{"n_layer": 9, "d_expert": 32, "beta1": 0.95, "seq_len": 1024, "train_tokens": 572100000}
Below are experts of layer 3 (counted from 0) of a mixture-of-experts language model. Rows are named router (the router's row for the expert), gate (a neuron's input weights, with its number), up (a neuron's input weights, with its number), down (a neuron's output weights, with its number) and show model dimensions 96-191. Each number is 128 + 32 x the weight over its row's rms, rounded and kept within 0 to 255.
Before each expert's rows: "gets" lists some tokens that make up at least twice as much of what it gets as of all text. This comes from a sample of Wikipedia text that the model never trained on. Tokens count by the router's weight.

# expert 100
gets: "of ", "from ", "the ", "to ", "==", "for "
router [177 173  96 124  84 150 100 190  86 126 149 217 176 115 155 132 164  54 101  86 141 115  90 164 121 130 112 146 122 116 152 120 118 136 155  90 149 191 130 102 164 161 110 156 167 136 120 169 112 105  76 106 190 104 126 142 173 144 125 122 184  90 157 113 165  72  98 131 130 155 107  90 140  68 172 128 124 136 137 147 107 122 162 107 160  91 119 162 188 126 184 157  46 154 147 120]
gate0 [100 157 145 124 152 129  79 185 114 118 115  79  97 132 120 167 128  73 134 131 162 169 115 127  81  84 188 148 147 134 156 106 108 150 127 159 102 155 145  77  92  63 132 167  96  99 115 149 141 117 104 128 171 154 136 180  94 177 129 222  85 105 152  78 111 155  95 113 122  73 129 136  89 150 159 191 132  90 102 193 118 104 149 105 124 135  99 122 150 160 129  56 101 142  38 128]
up0 [131 119 125  77  85 122  70 169 136 104 184 103 146 106 112 130  90 137 158 154 193 129 120 128 130 114 130 130 142 120 127 115 100 143 107 136 115 177 150  88 137 117 100 180 129 137  97 115 146  92 110 174 178 164 128 129  97 170 217 171  55 106 110 104 141 135 100 138 110 108 109 211  73 113 228 183 162  86  73 111 103  95 164 176 103  99 163 142 130 155 125  79 136 137 144 157]
down0 [136 139 148 117 159 159 135 128 114  79  77  82 107  91 124 121 148 127 131 170 161 130 142 170  90 139 136 177 109 171  98 137  92  83 162 111 128 167 121  93 125 131  59 207 156  86 108  98  52 187 123  87 187 194 166 179 115 143 183 128 102 149 162 155 168 109  85 204 137 181 138 143 105 136 161 146 201 123 119 131 117 159 177 229 139 113 141  64 144 130 143 108 144 107 109 149]

# expert 132
gets: "A", "B", "P", "D", "E", "M"
router [124 133 171 134 169  93 152 171   9 174 182 115 183 138 164 127 129  90  98 121 123 112 122  58  84 172  91 182 114 166 190 159 174 128 170 125 148 146 171 140 128 103  85 145 115  97 127 162 174 156 129 145 104 127 131  91 198 116 111 158 188 103 175  92 142 100 135 140 123 143 137 137 162 114 196 143 106 110 102 154 169  87 170 113 124 146  86 117 182 152 161 138  92  90 145 108]
gate0 [181 151 131  86 174  99 135 132  66 175 124 121 137 161 147 202 174 128 137 175 115 110 151  71 125 130 104 192 121 138 183 166 109 138 105 176 172 174  75 143 153  90 127 154  93  71 140 124 128 143 117  97 128 141 151 160 129 147 185 145 112 123 139 144 126 148 136  66 150 140 155 143 107 120 141  87 196 117  97  74 151 183  76 127 131 168 112 109 156 197 108 137 103 102 123 140]
up0 [112 136 165 123  90 155 157 160 185 134 110  95 126 104 128  77 129  80 138 114  72 150  58 169  76 132 128  83 148 156  64  89 125  93 147  70 122 107 112 122 145 192 155 103 135 126 156 126  85 123 161 132 129  34 138 144 105  97  61  72 143 135 125 154 137 103 159 142 100  87 121 139 167 147 137 128  29 157 131 154 135  93 147 115  69 130  81 155 100  92 133 121 161 145  98 114]
down0 [148 106 157 133  64 117 135 154 123 173 149 157 123 129 100 179 144  66  76  80  97 134 154 180 159 132 151  89 142 160 138 130 135  69 163 185 110 129  74 182 142 123 145 115 129  76  70  75 106 118 122  81 139 166 112  85 157 177 127 165 124 183 121 100  84 141 110 191 157 107 167 152 138 103  74 213 142 120 157 134 133 129 115  96 176 151 154 101 174 142 140 117 121 120 109 142]

# expert 139
gets: "P", "D", "S", "T", "C", "B"
router [120 165 131 110 145 114 117 163   0 145 120 129 160 152 174 122 138  64 117 129 159 145  67 105 161 155 139 159  97 119 145 124 119 103 176 109 109 125 187 100 165 160  92 135  86 109 116 182 168 156 126 168 159  77 118 148 180 139  96 171 194 105 157 151 112 101 137 152 136 144 103 144 132 124 189 177  86 116 142 158 143 107 137  90 116 164  85  97 178 146 116 136 107 109  97  88]
gate0 [163 140 133 111 104 143  60  65 126  99 162 141 114 152 114 148 142 153  53 126 145 104  98  83 130 130 117 113 121 154 153  76 122 128 158 131 154 162 140  84 180 159  70  93 151  55 101 139 123  96 105  88 163 102 167 108 124 142 132 138 158  99 112 102 137 192  96 200 158 174 120 119 165 102 179 119  89  82 118 165 140 131 134 124 103 167 104  73 162  33 158 185 119 114 127 133]
up0 [163 157 150  49 136 216  98 123 103 128  52 198 157 168 140 106 103 162 146 162 140 161 225 153 102 121  48 172  56  31 163  97 138 158 121 123 130  86 136 141 146 128 111 137 156 167  79 117 174  82 110 130  84 122 133 127 133 119 102 153 107 126 120 131 119 158 155 146 197 111 109 126 140 104 110 162 128 110 154 127  99 144 119 112 164 174 133 106 118  88  49 118 111 126 128 118]
down0 [136 152 107 112 119 181 120  90 159 100 117 143 127  65 139 148 123 123 147 144 137 151 101  74 150 164 131 192 123 114 164 146 139 113  95 130  95  69  53 179 114 182 173 154 187 141  32 110 143  76 110 115 162 136  75  33 130  84 112 146 119 122  91 119 150 168 165 154  96 181 154 120 158 118  95  82  84 169 153 161 118 196 137 112 124 165 126 184  81 124 167 127 186 173 137 175]

# expert 7
gets: "|", ")", "a", "°", "that ", "However"
router [118 188  95 136  98 147 195 168  54 116 128 139 138 162 139 176 119 100 125 120 165  98 111  99 162 114 130 143 107  96 145  66  72 171 162 165 117 156 170  87  97 110 115  89  69  87 103 107  80 176 134 171 159 161 127 142  98 162 129 153 133 155 181 135 109 108 176 153 113 134 138 149 107  91 176 154  83  60 110 141 161 130 132  81 141 134  87 144 125 189 131 178 100 202 130 132]
gate0 [117 141  84 121 100 131 136  72 104 139 106 158 136 100  85 140 135 100 208 167 136 121 107 147 169 121 110 106 160 117 122 175 124 133 152 116  98 170 122 128 156 124 103 125  98 146 101 170 183 100  85 171 136 121  94 116 196 154 139 159 138 123 143 135 137 159 130 139 149 139 117 108 154 139 126 154 147 126 141 108 174  77 111  40 153 167 158 140 152 109 194 194 119 115  89 139]
up0 [ 69  72 103 144 104 159 130 140 129 126 141 126 164 146 103  89 121 112 161  98 136 112 123 115 124 121  98  84  99  89 163 133 137 156 134 126 122 198 107  99 121  79 129 198 165 142 127 132  98 119  93 196 101 164  87 116 150  71 169 194  64 193 133 130 143 167 114 155 110  77 119 110 166 107  99 117 121  55 140  15  43  95 122 117 168 163 172 177 134  91 138 183 178 150 133 130]
down0 [ 88  99 143 156 140 107 138 149 104 153 102 165 123 150 138 114  82 163 120  81 133 143 145 176 118 123 151  98 170 130 117  86 146 122 140 157 152  79 110 243 142 205 162 148 126 132 153 107 123 157 151 109 122 152 123 151 113 128 114 166  94 130 121 115  79 124 104 145 163 140 164 170 133 163 158 110 155 139 125 155 176 166  95 138 113 109  82 150  98 118  68 109  94 203 103 182]

# expert 203
gets: "in ", "on ", "at ", "In ", "On ", "from "
router [165 171 154 192 179 118 140 105 109 142 114 131 119 109 119 172 184  31 111 131 128 155 112 139 180 167 115 146 133  89 180 144  78 173 148 169 139  98 108 112  98  92 102 115 138 120 117 124 150 135 165 129 156 140  73  93 140 153  70  96 146 106 166  78 109  88 107 169 135 113 162 119 130 160  72 180 168 123 132 146 146  96 182 113 115 148  74  84 123 176 155  80 106 161 140 137]
gate0 [134 168 130 106 146 120 158 135 145 100 177  91 146 167  94 160 122 110 163 142  82 109 107 155 120 109 108 185  87  76 164 176 122 130 188  83  86 153 121 162 144 204 171  92 167 143 150 149 128 143 191 113 150 121 156 100 169  92  56 121 131 189 154 129  85 138 157 143 102 194 110  67 192 135  98 118  80 182 120 109 135  97 131 116 149 108 213 110 134  95 161 154 169 117 154  99]
up0 [128 173 134 120 100 145 188 126 116 130  87  95 105  82 132 108 129 129 107  97 151  92  92 117 167 105 130 161 172 128 154 148  77 201  94 115 174  97  76 129 136  77  95 183 122  89 144 150 180 111 159  43  98 136 209 163 125 105 111 175  57 165 148 116  43  45 151  98 115 190 101 124 151 131  98 108  98 135  97 153 147 126 113 137 151  88 134 152 156 147 160 132 136  99 143  61]
down0 [131  97 132 146 161 166 137 129 143 117  61 176 114 145  86  77 118 131 118 135 141 140 125 173 115 116 113 162 149  89 188 169 122  97 136 113  98 157  67 103 129 115 136  65 163 154 189 183 173 141 155 131 122 151 150  97 172 129 128  54 122 113 150  71 157 123 154 144 143 148  68 127 144 133 129 159 186 119 165 145  81 112 160 142  92 157 116 158 154 106 170 128 153 115 106 108]

# expert 51
gets: "1", "2", "0", "3", "4", "–"
router [142 142 148 119 177 136 145 144  44 174  93 157  75 144  82 169 172 106 107  96 131 127  97 149 155 164 198 135  74 149 130 105 144 157 177  88 132 147 171  57 160 155 111 136 128 138  93 108  98 142 127 157 168 103 104 163 131 192 112 132 119 119 179 128 167 117  94 117 123 143 107 115 126 166 169 145 124 113 166 133 172 121 125  63 100 111 107  65 127 202 145 143 137 186 129 139]
gate0 [ 50  77 176  91  91 145 135 136 127 128 172 153  84 148 199 137  97 142 106  65 186 162 143 114 114 102 140 166 150 139 118 150 110 155 100 209 104 123 143  79 167  64 152 128 106 122 126 133  62 152  88 179 121 130 132 159 118 139 150 109 162 175 115 120  85  55 119 129 151 165  98  93  79 175 195 128  81 102 152 148 118  90  47 104 100 158 149 113  83 135 139 128 148 101  88 136]
up0 [117 109 175 115 149  67 126 139 115 167 132 153 170 139  88 165 101 152 146 141 147 147 108  60 112 115 192 131 136 120 148 120 114 152 129 187 123 150  60  76 187  83 145 110 143 161 120 124  70 162  76 142 150  82 103  97 113 107 146 115 162 153 126 114  66  53 107  82 120 181 125 123 104 177 200  96  90  83 162 154 165 125  70  73 110 174 178  63 139 169 141  92 126  97  75 135]
down0 [135 153  93  86 158 156 105 115 107  95 136 103 154 121 120 184 108  77 111  77 140 197 110 125 129 134 153 144  59 136 115 138 169 119 177 136  69 124 127 127 102 185 102  54 179  88 129 114  90  95 110 149 150  80 106 178 169 144 110 139 163  97 173 176 179 108  81 140 121 137  80  74 154  97 156 160 106 106  73 138  70 188 121 132 100 120 119 153 128 125 110 164 124  93 104  66]

# expert 83
gets: ", ", "s ", "'", "i ", "o ", "; "
router [162 109 107 147 129 132 129 123 105 124 175 166  97 153 129 169 144 139  99  83  96 157 130 138 136 147 132  96  86 110  88 118  88 148 193 132 130 171 125  65 145 121 147 112 150 127 164  92 194 127 176 119 207 105  67 160 128 236 145 143 160 133 196 108 151 144 129 164 139  92 130 120 179 124 138 167 155 141 145 168 146 128 159  91 103 129  52 118 165 147 148 188 116 194 126 135]
gate0 [137 167 142  77 175  76  64 169 121 116 121 128 106 169 122  85 106  72 147  93 159 150 154  71 166 127 138 159 135 134 160 108 145 166 177 121 141  59 148  53 158  76  88 148 105 118 126 125 168  91 114 142 215 103 173 110 145 158  77 195 144  98  98 128 101 182  62 150 154 117 137 159 145 152 113 113 132 130  95 183 114  42 106  81 129 149  95 128 111 133 149 138 107 151  94 101]
up0 [116 156 184 137  63 139 107  97 137 111 158 196 101 129 138 122 149 104 142  95 146 146 132 205 111 113  35 143 143 177  59 122 135 120 105 132 171 177 113 166 110 126 167 133 119 153  92  43 122 153 112 113 115  90 162 101 107 166 146 109 147 140 110 139  99 135 157  94 102  41 123 103 119 175 119 231  98 137  77 104 159 124 109 136 109 147 149 143 139  79 139 150 141 106 145 139]
down0 [101 133 134 193 144 136 115 139 136 107 167 122 139  85 116 182 142 141  74 128  37  98  92  87  91 167 157 137  93  81 163 130 115 182 128  82 189 119 140 140 123 174  90 149 172 108 115  75 148 113 152 117 134 144 133 169 110 139 140 137  99 148 115 173 154 130 184 134 121 153 111 140 156 145 125  61 128 130 147 128  97 121 118 174 149 156  97 154 143 146 112 183  80 166 103  92]

# expert 10
gets: "|", ")", "that ", "==", ".", ";"
router [153 169  92 104 106 113 167 131  64 113  91 140 144 173 131 172  82  66 129 116 108 110 161 129 163 156 137 130 122  85  70  85  83 161 170 175 117 127 160 104  85  80 152  90 101 103 109 100  86 165 143 130 154 170 131 130 142 138  89  99 105 174 195 152  75 133 183 157 120 137 153 116 144 132 164 130 107  70 108 153 147 137 125  83 103 140  87 168 118 201 140 151  78 196 147 140]
gate0 [128 126 157 121 159 155 158 124 104 116 137 170  83 162 197  91 101 135  91 105 122 129 121 110 121  93  85 115 130 145 122 130 144 138 121 100 116 103 151 126 118 135 203  98 146 145  95 131 116 128 134 166 118 119 159 125 143 193  80 156 153 118 126  41  76  95 124 110 119 193  98 163 183  89 161 169 128 117 103 157 106 197  98 142 102  97 103 125 121 131 165 174 160 165 143 164]
up0 [113 143 115 122 111 171 164  85  65 100 123 169 112 104 122 156 111  76 128 103 126 106 167 126  71 143 127 142 132 149  75 104 120 184 124  56 109  92 101 126  92 141 121 142 149 136  74 140  77 147 169 112 120 143 136 158  99 239 103 154 137 134 163 134  82  78 138 128 109 136 172 174 145 144 193 139 114 106  86 137  49 167 101 126 117 133 104 166 114 131  98 143 126 178 178 142]
down0 [ 94 133  80 148 122 119 171 166 136 121  94 137 133 119 125 156 127 128  82 126 137 114 122 112  96 130 206 171 145 140 118  42 110 106 122 164  94 120 111 131  95 130 192 154  61  80 108 125  41 170 160 169 106 102 194 151  77 164  97 122 115  90 171 101 111 166 177 140  90  94  89 126  67 104 184 106 119 134 134 142 144  82 118 139 160 118 159 162  86  77 105 154  94 114 144 126]

# expert 53
gets: "and ", "or ", "& ", "co", "Col", "No"
router [122 149  93 143 167 109 123 103  80 138 138 105 109 131 192 179 137  66  92  81  91 167 104 118 168 142 103 157  68 113 121  90 116  83 172 159  73 148 148 110 129 173 130 125 111 162 114 177 151 118 136 152 162  74 125 164 148 121 135 144 125 101 183 152 157 107  93 134  97 152 106 119 128 149 201 132 103 160 139 149 138 131 138  73  79 159  71 166 110 173 179 122  84 128 113 102]
gate0 [139  95  86 137 163 103 138 198  68 171 146 147 105 110 165  87 167 118 198 106 135 146 145 124 123 101 132 125 157  70 107 113  91 145 102 130 159 108 206 112 160 112 149 110 143 156 136 170 166 130 140 153 139 164  80 152 154 137 134  79 198 169 140  80 177 139 123 121 129 144 170 100 119 105 129 143 100 197 113 196 170  92 112  93 105  68  79  97 112 170 158 128 137 115 166 126]
up0 [129 185 124 141 188 140 117  40 162 104 174 136 132  22 133 146  87  95 142 164 119  83 134  97 125 143 116 142 130 167  71 162  99 154 107 127  99 123 134 131 111  69 140 139 123  78 164  61 136 110 127 103 155 158  95 108  88 105 162 144 137  96  80 196 125 125 122 106 103 120 100 171  85 136 144 131  93 140 174  99 182 133 121 101  84 177  73 143 125 188  71 119  99 107  82 157]
down0 [ 87  58 184 111  98 159 130 123  95 139 112  96  95 163 113  87  61  94 108 121 177 117 105  94 208 132 134 110  78 100 179 130 148 147 130 168 124 115 132 123 166 132  81 104 102 107 121 113 133 178 131 111 138  76 119 125 126 157 121 113 142 177 168  88  99 158  78 126  89 183  57 154 126 148 125 158 139  58  94 141 110 168 133 124 139 106 178 124 137 120 157 135 129  78 112 104]

# expert 56
gets: "\n\n", ")", ", ", "\n", "201", "200"
router [116 146  80 164 109 145 143 179  98 153 150 137 155 137 109 120 133  94  85  61 148 101  72 135 100 122 131 151  57  52 118 114 105 146 173 101 153 154 104  65 127 146 127 123 170 101 177 132 151 126 117 144 150  89 139 105 128 143 127 113  71 137 234 116 148  97 177 145 140  73 141 195  95 115 187 111 129 115  95 150 138 154 132  93 105 161 142 126 166 203 136 169 115 142  86  64]
gate0 [179 119 113 123 158  64 121 102 125 191  86 106 148 135 109 205 124 145  96  99 139 125 137  87 131 115 178 147 121 103 124  85 144  59 103 116 164 126 135 102 105  64 135 136 140 139 131 131 121 102 155 155 141 181 131 127 131 160 174 152 129 138 144  83 146 138  65 130 113 128 197 171 152 126  80  96 119 126 114 156 115 144  79 124 176  73 145 156 161 124 139 101 118 160 180  98]
up0 [167 138 107 141 148  78 192 138 146 147 171 107 175 111  78 130  87 101  92 110 158  59 116 138 132 126 150 105  97  55 146  86 126 115 168 105 181  95 125 115 140 117 115 175 144 118 164 126 122 117 134 190 124 113 125 154 130 174 127  99 111 120 154 129 117 142 134 143 153 191 142 135 133 168  84  63 139 112 149 134 158 129 121 117 164 172 131  97 149 169 133 134 139 155 187  86]
down0 [ 98 121  64 125 141 143 127 133 134 139  90  99 130  81 155 158 151 137  85 104 155 157 134  89 100  95 138 166 212 100 157 143 137 117 142 135 161 131 150 151 127 110 157 157 124  72 134 202 121 194 105 106 185 103 165 152 114 174  70  96 107 124 154 141 133 162 141 156 168 128 114 139 121 156 211  83 179 128 146 150  94 131  95 113 235 155 124  95 120  92 186 123 155  93 137  60]

# expert 158
gets: "\" ", "o ", "i ", "e ", "us ", "a "
router [129 104 102 174 130 140  96 108  87 169 167 155 122 158 147 172 163 144 118  92  84 114 126 105 132 107 166 115  66  96 136 121  91 144 158 157 146 109 173  67 152  99  99  86 112 145 150 107 213  75 156 147 201 132  77 141 171 205 119 168 158 137 222 112 161 134 129 132 138 102 143 139 163 121 113 148 158 127 150 156 143 110 188 101 119 113  96  99 182 164 208 148 164 152 102 160]
gate0 [133 112 146 148 113 134  75 105 124 116  93 105 124 131  99 138 159 115 136  81 111 139 154 102  66 120 194 136 108  33 183  86 113  84 175 139 119 140 155 112 199 178 105 136 179 129 169 155 166 129 173 190 167 138  76 125 130 161 109 154  81 145 114 132 138  98 123 111 176 132 146 121 117 119 123  86 121 124 137  98 158 124 188 120 105 126 166  86 122 163 155  63 125 113 107 152]
up0 [108 142  98  64 152 114 158 137 125 123 181 114  89  63  98 108 186 112  99 204 175 113 131 168 170 129 116 110 180 189  83 108 177 159 108 112  67 142 111 115 136 122 160 174 142  75 102  98 125 160 147 122 104 114  80 138 114 142 131 133 158 117 120 104 163 149 151 172 122 153 118  90  98 179 154 154 144 100 149 146 108  73 112 151 144  90 115 172 104 161 120 112 128 200 147 110]
down0 [159 146 115 136 174 100 128 150 104  92 140 124 110 118 168 167  88 127 135  59 114 157  85  90 136  68 150 189 101  61  83 112 154 110 148 136 106  46 133 149 121 143 148 105 131 147 160 146 163 114  92 136 134  98 182 128 171  64 119  97  86 143 138 145 118 101 120  65 141 114 101  72 216 112 130  85 157 183 142 171  98 178 125 135 107 202 134 109  91 106 100 115 129 110  89 119]

# expert 141
gets: "S", "D", "W", "A", "T", "P"
router [150 176 147 131 146 109  87 191   7 140 171 117 159 175 162 131 146  99 103 139 148 129 133  77 127 146  96 168 140 115 115 124  47 128 192 126 142 157 173 141 126 131  65 143 105 102 139 153 146 176 119 161 127 125 122 157 177 166 110 179 217 115 146 148 141  67 118 161 141 161 128 160 134 115 201 124 112 119 159 146 157  97 133 105 112 150 136  67 194 124 134 143 102  93 114 112]
gate0 [168 141 123 149 138  92 137 122 166 100 125 166  77 122 115 155 122  90 195 135 123 110 107 115 130 130 160 133 168 136 179 124  77 136 157  96 148  66 115 125 121 115 181 109 148 191 156  29 117 114 142 129 136 182 104 121 208 168  93 107 129 149 103 102 141 146  67 124 147 112 136 129 184 115 124 136 126 148  94 146 139  91  95  69 150 143 133  95 173 129 118 152 112 160  83 113]
up0 [178 125 141 109 122 129 115 174 100  76 123 173 140  75 139 103 137 109 161 120 214 115  85 115 135 124 130 103 151 155 124  68 158  93 188 106 134  74  95 140 124  63 139 142 111 143  68  51 141 138 116 119  75 175 126  92 199 144 109 110 147 169 129 100 146 164 119 115 178 148 111 130 103 120 125  99 145 171 107 164 162 165  87 120 126 122 168 167 109  98 168 113 108 147 127 107]
down0 [136 101 112 120 135 136 141 140 163  97  98 137  84 134 154 103  94 150  99  85 107 158 110 174 134 155  94 103  81  82 197 124 174 138 163 169 128 106 133  88 108  87  93 162 141 142 160  96 181 103 168 135 113 145 121 164 101 115  81 165 100 148  98 146 160 158 125  84 129 119 139 171 146 117  90 191 153 120 122 130  70 126 124 103 136 137 139 162 139  96 162 123  86 109 172  94]

# expert 33
gets: " ", "0 ", "1 ", "0", "2 ", "4 "
router [133 167  94 198 216  57 154 153  39 167 128 161 152 143 143 153 107 140 109 161 138  85 125  83  89  96 114 180  76  56 176 105  72 181 129 156 180 119 128  20  88 119 154 109 125 111 146 130 157 146 113 152 143  87 125 127 146 181 127 137 143  95 193 129  85  80 100 139 129 102 150 136 123 135 182 105 118 101 157 187 108 124 100  60 110 132 164 131 185 171 139 100 121 112 152 142]
gate0 [130 128  91  92 194 107 140 162 126  68 101 145 161 128  90 105 167 105  68 106 126 145 162 148 104  97 101  93 166 190 104 119 155 110 185  90 138 101 124 144 135 106 170  78 150 190  79 189  83 108 132 113 101  76 123 106 166 205 138 123 135 118 137 132 126 135 101 156 157 148 123 151 123  97 161 177  34 128  69 152 113 168 125 112 151 124  99 104 112 129 116 138  58 164 124 126]
up0 [125 117 134 146  73 152 151 110 161 165 173 143  92  98 178 167  77 123 170 151  98 144  83 117 144 146 157 154 109  95 172  72  88 115  80 133 123 121 157  90  94 137  58 169 122  86 185  65 137  91 138 129 151 205 115 169  91  48 113 111 130 172 121 146 189 167 163 133  94  95 106 106 160 148  88 105 231 105 155  71 167  56 149 128 120  96 147 174 142 123 138 118 173  96 110 145]
down0 [113  73 118 128 163 127 133 102  99 126 187 125 177  82 196 111 118 161 162 121 127 125 133  74 180  59 128 119 137 148 118 173  85 112 107  85 172 172 144 100 131  87 173  88 136 100 110 126 197  78 117  91 134 148 129 172 138  78 121 100 122 107 152 157 156  95 161 129 142 138 140 106 125  91  90  60 169 128 150 142 101 137 110 132 122 155 141 102 152 100 116 154  95 135 123 108]

# expert 220
gets: ".", "\n", "| ", "|", ",", "% "
router [128 159 123 167 148 113 143 187 111 159 107 180 140  79 169 172 139 137 131 152 102 136  74 106  95 195 100 151 103 163 123 101 129 162 161 169 141 115 146 107  78 201 110 117 160 144 103  93 135 128  91 114 182  90 118  59 129 159 139 122 162 171 167 128 111 120 120 116 103 119 144 124 148 129 137 162 135 133 142 113 144 107 237  51 124 150  92  67 163 195 121 193 118 122 116 108]
gate0 [157 180 168 136 176 134 136  66 140 133 118 117  84 142 126 128 196  90 142 126  88 122 115 181 141 111 108 116 104 105 131 159 129 121 173  85 144 104  85 166 128 107 147 147 100 159  86  80 136 112 187 133 167 126 133 133 117  70  89 114 163 127  96 148 130 140 170 104 170 100 177 126 178 106 106 147 126 143 138 110 100 118 148 137 113 137  93 145 199 142 138 136 119 120 121  67]
up0 [102  99 143 119 136 107 201 116 140 132  93 128 101  86 108 189  58  92 123 165 106 124 100 146 130 170 114 142 133 125 130 128 111  95 157 132 157  92  97 107  92 122  95 111 108 108  84 105 155 116 137  93 181  71 138 117 126 106  98 118 126 142 109 189 144 124 114  96 114  95 190 119 154 196 117 130 146 118 106 100  90 132 125  86 171 147  80 156 179 150 124 122 121  96 113  69]
down0 [155 125 154 128  80 189 134 107 154  65 114 170  85  95 138 141 122 130  83 161 146  66  69 101 164 168 142  89 148 195 175 135 101  91 107 156  88 126 145 115 126 158 134 142 118  87 107  68 159 161 125 123 111 165 149 131  65 160 114 142  99 204 126  84 116 112 128 166 178 105 150 163 119  93 111 148 204  85 153 164 124 125 170 138 122 121 132 148 104 126  88 178 160 115 109 136]

# expert 77
gets: "and ", "or ", "but ", "/ ", "& ", "He "
router [114 194 144 145 189  80 107 132 116 128 123 158 100 162 157 145  74  88 160  68 111 180 112 122 158 152 163 129  74  97  82  93  94 100 150 140  83 126  64  83 108 120  73  85  89 160 110 132 124 151 154 150 126 128 154 150 179 135 157 171 189 126 155 157 163 156 139 143  88 154 167 146 121 130 207 150 149 138 135 163 121 126 114 110  98 132  98 118 132 222 177  77 132 132 131  80]
gate0 [124 113 120 153 101  90 187  91 143 114 177 127 141  88  86 155 138 117 167 106 104 138 128 191 137 154  58  98 131 121 106 163 104 109 115 138  94  71  64 108 126 143 112 100 138 173 125 158 111 144 194 110 158 107 130 127 214 118  95 130 155 158  88 151  98 138 119 142  96 157  97 145 138 129 138 142  84 138 112 171 115 106 178 140  82 124 118 124 162 173 137 137 133 145 164 134]
up0 [ 88 124 138 178  66 128 101 118 151 104 137 160 113 136 118 102 141 101 171 141 120 116 154 153 149 144  96 130 127 100 164 108 195 158 145 139  93 123 128 131 166  90 146 150 164  80  80 126 219 129 191  74  88 117 108 180 147 165 136 132 141 130 111 132  98 184  96 180 164 150 136  79 152 145 123 156  86 145  95  60  93 116 136 151 138 130 147 107 144  78 138 194 145 154 149  95]
down0 [120 149 125 155 154 104 118  99 134 166 144 131 147 132 126 147 156 147  67 133 177 152 182 129 142 134 147 105 192  96 135 227 143 110  99 156 156 161 111 199 119 114  74 103 104 103 103 155  69 115  82 135 170  52 140 123 142  85  95 187 168 124 151  96  84 167 124 111 137 157 106 132 111 163 150 116  97  73 127 124 126 123 165  86  32 129 145  99 120 142  98 145  95  98  96 132]

# expert 244
gets: ", ", "first ", "th ", "one ", "this ", "same "
router [109 119 109 176 177 109 144 152  69 157 126 124 172 111 143 224  89  76 124  84 135 151 109 112 133 219 173 101  50 115 198 151 132 136  96 156 114 120 104 143 142 106 163 184 155 122 109 116 185 114 165 119 124 145 140 101 134 148 140 131 116  48 166 145 132  98 143 158 144 160 152 141 124 130 131 158  92  98 150 134 154 141 153  69 181 144 115  92 200 123 106 166 101  98 126 133]
gate0 [ 91  89 119 188 150 145 106 107  63 138  91 106 133 138 126 122  93  96 112  99 139 148 156 126 144 152 156  37  64 136 154 129 133 109  99 170 105 142 181 128 120 161 169 143 187 184 118 133 177 150 114 137 166 186 131 186 179 158 147  95  90 102 135 114 122 158 189 150 102 126 110 156 114 134  76 154 119  89  76 157 142  73 179 109 114 161 143 101 123  71 126 198 139  97 126 189]
up0 [145  82 120 164 166 165 154  97  78 162  97 135 172 149  80 136 112  59 144 105  96 148 124  82 142 166 125  85  94  46 112 129 136  95 127 150 125 145 163 132 139 107 142 146 113 153 118  92 176  59 112 174 133 117 193  86 166 107 100 101  86 160 134 161 129  74 133 100 112 133  85 142 117 128  98  99  50 139 128 133  91 133 145 118 149  68  92 143 117  89 164 157 145 102 136 143]
down0 [135 146 181 103 180  86 142 120 146 167 159 153 131  98 154 125 157  60  79  77 128 123 129 146  79  81 121  75 181 135  69 154 146  69 136 156 132 110 139  57  88 157 212 158 134 202 184  93 139 168 117 178  90  95 147 179 100 141 149  83 178 134 121  94 119 121 103 141  89 157 125 169 112 127  77 138 144 135  83 114 142 144  96 134 128  96 118 116 179 108 134 121  80 148  69 111]

# expert 164
gets: "in ", "on ", "In ", "of ", "On ", "into "
router [155 146 144 199 138 138 143 105  90 124 119 136  96 112  85 158 165  67  94 139 101  98  97 115 167 159 114 112 112  85 183 109  68 146 173 120 124 111 136 143 180 100  77 129 142 109 132 131 120 115 203 146 188 132 120 122 100 133  75  81 154 120 130  64 110  78 128 158 158 131 146 114  93 175 142 158 158 118  69 135 109 119 227 103 171 134 106  70 146 156 124 106 105 134 139 140]
gate0 [213  95  95 135 138 126 180 173 133 174 126 113 100 162 103 195 193 126 131  63 178 127 142 118 159 133 140  82 159 136 130 124 103 113 156 121 199  71 154 101 157 130 148  34 139 110  91 122 166 100 152 138 113  98 143 118 135 187 149 125 121 113 184 118  92 113 124 165 106 104  93 149  73  72 162 211 136 143 164 107  95  96 156  91 123 118 160 134 168 125 143  74 113 145  81  80]
up0 [139 108 134 160  88  93 156 128 166 150  62  94 118 169 174  55 158 164  98  76 108 124 128 147 141  88 110 115 152 135 144 107 169 135 110 125 126 167 142  96 119 150 115  66 121 104 150  72 130 188 114  56 113 141 146 147 127 127  78 144 136 138 123 102 107 196 119 200 146 138  81  99  91 129  74 172 110 166 126 106 103 145 110 142 144 119 121  95 120 122 102 125 176 148 121 127]
down0 [ 69 116 146 133  85 120 120 108  70 171 121  76 204 119 133 147 127  99 140 161 142  81 158 126 106 155 140 101 146 163 163  84 129 141  51 153 159 110 115 108 131 147 111 139  66  49 129 109 145 156  96 164 123 145 136 148 135  23 124 155  83 149  61 121 122 129  98 119 179 158 155 117 100 163 128  80 117 144 126 102 190 123 106  90 154 130 110  87 105 155  48 119 100  85 198 144]